Experts of a small language model.
Experts: 20 experts in each of 14 layers, 160 SwiGLU neurons an expert, 2 picks a token.
Below are experts of layer 4 (counted from 0) of a mixture-of-experts language model. Rows are named router (the router's row for the expert), gate (a neuron's input weights, with its number), up (a neuron's input weights, with its number), down (a neuron's output weights, with its number) and show model dimensions 128-255. Each number is 500 + 40 x the weight over its row's rms, rounded and kept within 0 to 999. Numbers have three digits each.
After each expert's rows: "comes before" lists some tokens at least twice as common just after its tokens as in all text; "comes after" lists some tokens at least twice as common just before its tokens as in all text. This comes from a sample of Wikipedia text that the model never trained on. Tokens count by the router's weight.

# expert 1
router:472512480586497513431475508445532506538550454525546515500561495481553537455525446504463520491405574468473496521540525547447493458543505460497422495524554518550427487558514570461498472473541449473439562517474432558453537533523527510478496577508465534486441441483481531471475406583510479467543455507452530462469468486496485490539462593511461526493541541505474486545515468432516501524530
gate0:515535514550464486416461426473546440373369500552527464441447493512510513574517563541514565466444525518467502518476486517480534454547536499538531548541482453492505542529494514486443520555488494542482491508432567499508466492498571492460469477540472494581495531489515538512435455386525463524452485475514417505510573524493439605525490536505445515539547556520456522517441496451457497455493
up0:489499467503515486548447467486508484469473481490522473586508422540520482537450566520499520465549514471526500524533521500459525503480549536530567475505420562455494571523550539571466530536524487536513521509477539540496465495432490485502503435611515480555458479488512541442514526440452471558486529522504471458513518522465563530513485489462487570539482532478517575514483530491516540510551
down0:423530443517466474521491454495415512400453499547492497566507523493502519528558469532433501483478525481524490552457512552484489542527548464450583591486490589491511506541493529547486527450545450462531561511431556479460589474534482488482553511495512579589491505542494522500561512468442520481532475435435481453543590579495511511479522549463513565451473534543496545466486465540458520507449
gate1:461509546558509444428534413474481491493441470513506552530513481510554460480403530498476511537453480457540497512508526501461537453541486414416478449545503509499435520483484503500526521465528510515509428519538653433508450512558539470519475503569495478464493480501502566560454493499564572496529551521445554532520503551514472512381432486495506455460528524471531459552523519515461523467485
up1:567504468478477548558527513526560516508547567505442507474513478535537555428467556398532503510545460489454487536462505471482563516520496598522519515516453527464521552566535524497519462506449521506549536542483471495515490465524518472504524491497558527478497549525464568462500471517496493499573503496544431446441463434492471565462493439455480570535512499464417494536471508530544544454457
down1:467482468500507489461513430472469479539409474543517520495409496515489549503402451443515515559417554505484470441474523465427511498490483465450474560559464477446486475531410465485535495447452470494542503542516593491434522580556468496481512529529533498516518520428444513464470521484542511505444501536464453472470532515396490577469452497493555461461559530511535392435483563498488518543481
comes before: " |", "|", ")", "th", ";", " km"
comes after: " |", "|", ":", ";", " /", " 2"

# expert 2
router:470484531501429454510579484501566544478493513483468509515516442529496513519493516452515500540501431562508529600562449516492478517482516509488507517563542530490514500501536508493516525529474470518573544459416479473550505468384536430437499517494536473548461506498567501506443481516550561440528582474446485505585540490598447487416501519524523479509550459534475524487523507527536470565486
gate0:446461470457445481508497525510478527506508525471541529539474545500570503545424512436455526538478574455513458484560495487491491511444498521526472485494521453475497479462527536474535457503468474533471465505496584542482534420486532530565461484509495519463433508526515433526487467509532484526497458564451479539575533460470518450503491466569532467541509503499476503499493482446497489379521
up0:569472483542517526459427484472539540502502583506538499449561472515464557540516480470493534448472508537488453481527478523523455527471468497482332510487490508589483564497472428505587486498487493490465473508459506497497527519612502534477507506513510520518490497484539492535507488485533445516502518540477426495429491469504455493479462450455519522456555536551526385523489480508418538506490
down0:512505508492521489455542483497469529502471456477470446522464496516516443463471506573470504451476519427540437460501481450418490459507572458534599514463511580520426479512555509490432477516474547536570468505537486511526550534596499539536503484461483499525465498511479536535460561494478474524460552515442522504505456477452528542531491490450523485554495474537471534461476502460558539501533
gate1:464498574472463444415486493499563417518527494480512479486484511460466495456470468456423541473490504540495557633533401564563531425511466441532441454475460482496547460495485535442496534499450527510515534488413460510507487436498488486521485531510475501428479521537513501544445517465459519476522517448543500544548419567500508508459446511472518512435447505557500487498524490496565554500534
up1:471480517429472486433492460437484360492426453593555491496467486501459515464462434485421485461539523447483532521496465512604546520463491567535493529510454478431510418502526522468527499464484493508461498455449489511490481508449460502549535494496415469484522431548541451506496509434490582527458455428508454586469491457495508594467496513474507530516513566429521529511533448549455539522458
down1:504476522548513592498526483490521454459571483445444466478448550487541510487563443477519533439528502500545513532480517575448532453505518452543406460497497525485435428463542436467539474494446540506500432527446509598495482516459566453515492491524576506448466543537417526544487551555574531481553442569477489511599480476498501462489527493477563588461479467532526434560557525527514482474509
comes before: " the", " to", " by", " in", " a", " as"
comes after: ",", " was", " to", " is", " were", " be"

# expert 18
router:498525526487472477522521582436449487458499480456469527410492506456451475495484532553474456474494494452452546525487458517553562413520478471521506454520473462548503551524484557520481490530462503455533522578568516515471532505492528488422431524593460496442531561521562573523515520514474462520428481487523539459484490483466467475527527498463547468455487460422486536477448507515561571545513
gate0:421507459459501503497566550471534545515465544445531491541484468467522481482474521558497494501491562471528460495517463588519479483457575505439512536516447482459433534511502476570513538463508500534527525511556529469473500533485521518544487546474509487439493460516458514468540515465456455479480519445510624504494502496430495477487495461492431523407455503435551482462471550414536557445512
up0:396519492540516470529588550489544469442398474472443500441545523505485479525485514529547447557452499558445472432487464505478528446515406509469518563460523465498575494529461481598507558514455514498471464511480505482486565581563481585579482492454518492501460508458474550597516567468467522440459483490487525493504516498479485507541534480448445510458509504424538483512508490482516484509571
down0:448510455511548539481539483568472492467485581487472567551450471512512549394450471506511411477443490543487477445443520520506460524508432587492483496512509469469461440509481463581490566456524531482551456499498435507492431494521522458586505516488464530545486509487472544581478492479484476507483423456530524387530479481493517536428507464452479573493498544549582447450470456463472468462464
gate1:504586475524523554485521496520505466426532492511472537505502526486487501472463548509562524476565495542524472562454524498492528519441491564487505482514489501444495543521584552458465552522501464532444504526522459436463468525504418475504581534564525548515520443520451564472481586463495524548485559544486466559495507610427565512503490559513476446424518507351553513491460466555478537481504
up1:535440525445457481524482573428484509500487455481484500516517498458485564474572485492543474542472479461482519520492544498519492494533530507547454504442469503522518485430409491478497495441462569493492440553515478530488563446469514588518490528433531486503475513489494489427554468542387492473565501431511494533572530507468557442498511448527507503533498517472456444511470478485491578561419
down1:417540473478445559509464478478519495510529500504455493509558424510482466483494508498486461455512550459481484435444452541516522447474515454447482535455552515476532547531473474536493512527525465499535479496561565524574501538343483499521493479510544492397513529481498526463535548501487450492474462526509519469506496508526513481514543495523477527501470499471548486521536546529488549476481
comes before: "-", "\n", ":", "==", "|", "The"
comes after: "\n", "-", ".", "==", ")", " ="

# expert 16
router:487445497542534570464468472483539444462579511504476553465527491523451553495492497433496526491521463501443430592517527550493529477524448587482449528487511481568523516510457471480460531491506453476549514517456529559520467433473449562519494509576486459484527516488559477478583464503525434520591416558529490452522492454599504482485477545466459505485474487461542493563486467468505503525455
gate0:433490497566512544540463457515485531515471475468415509543589445469424465562455528507430544484509500533507467453564526463471621488508521470491489507475495458575494470496507521520447509545466429486510465458495530464515486505442501507508535438553430509533487529531548459505533439498533487525505561523544503455551482479529512520500551491551487548450458449461490478519528424541435462516492
up0:453584534520504563593539472515525534444517452430488526436572527563527532475464497483514510484574502561520490508555505521464507516483505465497476405548417484507466492514514463520413522436576465471529485446494476514537449535493497469487546434500490581547473482534515482482506508481522477537512509479541509395515539473509546485462538512558537518488536523529475449562513462494463478471421
down0:432432468595453518454496522476456550463485554490471512499478522495482469476459549458485450419530540517510521429528467478463581467526500463541493439607474561551534532497504559626529560496535496450478507529495505440495551468520571464485450474513513572469511494462588477587460472442515479416456532537474448530511503521493444501514488492515496521571493555509470492571451518449520510578570
gate1:510493542521447529458458495592545429468488468574483494455488432432529479470537480503442512469457560502483566481490472496504465551504490541526516463556490497497548455500428479401490503557473487538491518518487523466416414450558548506446516461562501514541506508512566523538495469493483500508480478566502498498480472537425475483529517499444572510494468583459499563531545451631440443456448
up1:533480465518553506545487523435478528563460600443490444510477535506488481537527505476529540483469476425522478554538532471485538520488461460472420573459491520503485582531513558555559472435514485538425462453528500494553508571480532485510490558479490575401486504501471471541497492456486479537565540413453523474472617486492447526475503450483506512522555420602544500472493512471544486505489
down1:558449485528507521519494486451475441486542504541480525511623481560473531454523451465541480522458493482494461509509508541501536551506514458491462489526469499493510463475492584510460517523455477472479501454498455510468472498504523519471534474463454509498465483546505488478482490462504490560475437518470482549556490436509485447517543515483488527523509505468429491469451487507431595530532
comes before: " |", " \"", "S", ":", "C", "N"
comes after: "|", "\n", " 1", " No", " ", "S"

# expert 4
router:481504524469522393523513488510451462459473519470528511507407555513497456514485507479472467499495553559497539449482514433442535547475484503559581535455523491516527473420520519481506498525561463600532495494547410543535480481407484515536471391561533585507473441533520452523463573483420505488489527501462478535499465463478506445493481527485528622518459468445508519444449484487454528520444
gate0:522547448444496484504474496476480494569482520479552574475451526518547495510495473489458583535545505478582507492409460488560420479517509512477503510509517482457498444521407457468506481471527497562478498506433497487470516507458526432562517476479467487507420547572515414496504417492466531517494535478526475533437520520508530489542499497511528545501514449495467450502592471486451475542536
up0:500516494485529426464508512544558572512489580454471449462450526496498539522487548435499480462550550563509544504421499500518478502485571503542468459474511527498539443477509448461523437552494457524531520536469482546464521513529446488530528521500455580485541534538515509509445529541479520463498459532427527500535521435462484498485460471479488502578528493468444534422446456453507503503562
down0:518484435535468536489459525478462492461405511497499460523539539467438522515437576517501470514498490500446427483507530469478520505550501503486495473478518531511506449451499424466532525516532431488440534502559507462470523469492505475520442472434482439487456476498438574499495569524387547477536453558500482474503474519516451438474483574511509509541494654525556491455497510529535491561450
gate1:503458471490470431460488524501540496537494493561472470504517483513459488514522529491469542497458502546478520521475540489522460491479513523550483500485524491508451452478434497499538489495433562489431519463495426568471552515552477500551517546477511489506567476517456537506468475517498500501539529471467483538468522534473437554485494436467405440467461492488488458526595469537558423397512
up1:474544491507553514470513436511473566475593417491471491454519505482532523515461436540579515517495482501571582560466510549487531473572490541462477544477448539502477467488481449493502534485511460504477423533569527405504471522447548480486521504493513484510560556514532503458596480525557536510413493518488508508488555493491480556470573561482447513491491526575471485465453490501492519513472
down1:483505507538518425516472495465481525501452481481497493575548456477486491518402512536554523500511507478484477481505433504544399481514547550423475504500516515476460442479507531494516523489585510510449456425461494477453443503505514530500516462453483477497543504449454484496497487472487544520555526405480489500555533485514493496525499539522543490425506535533469464533482538531551476510573
comes before: " of", ".", ",", "s", " and", " in"
comes after: " the", " a", " his", " The", " and", "=="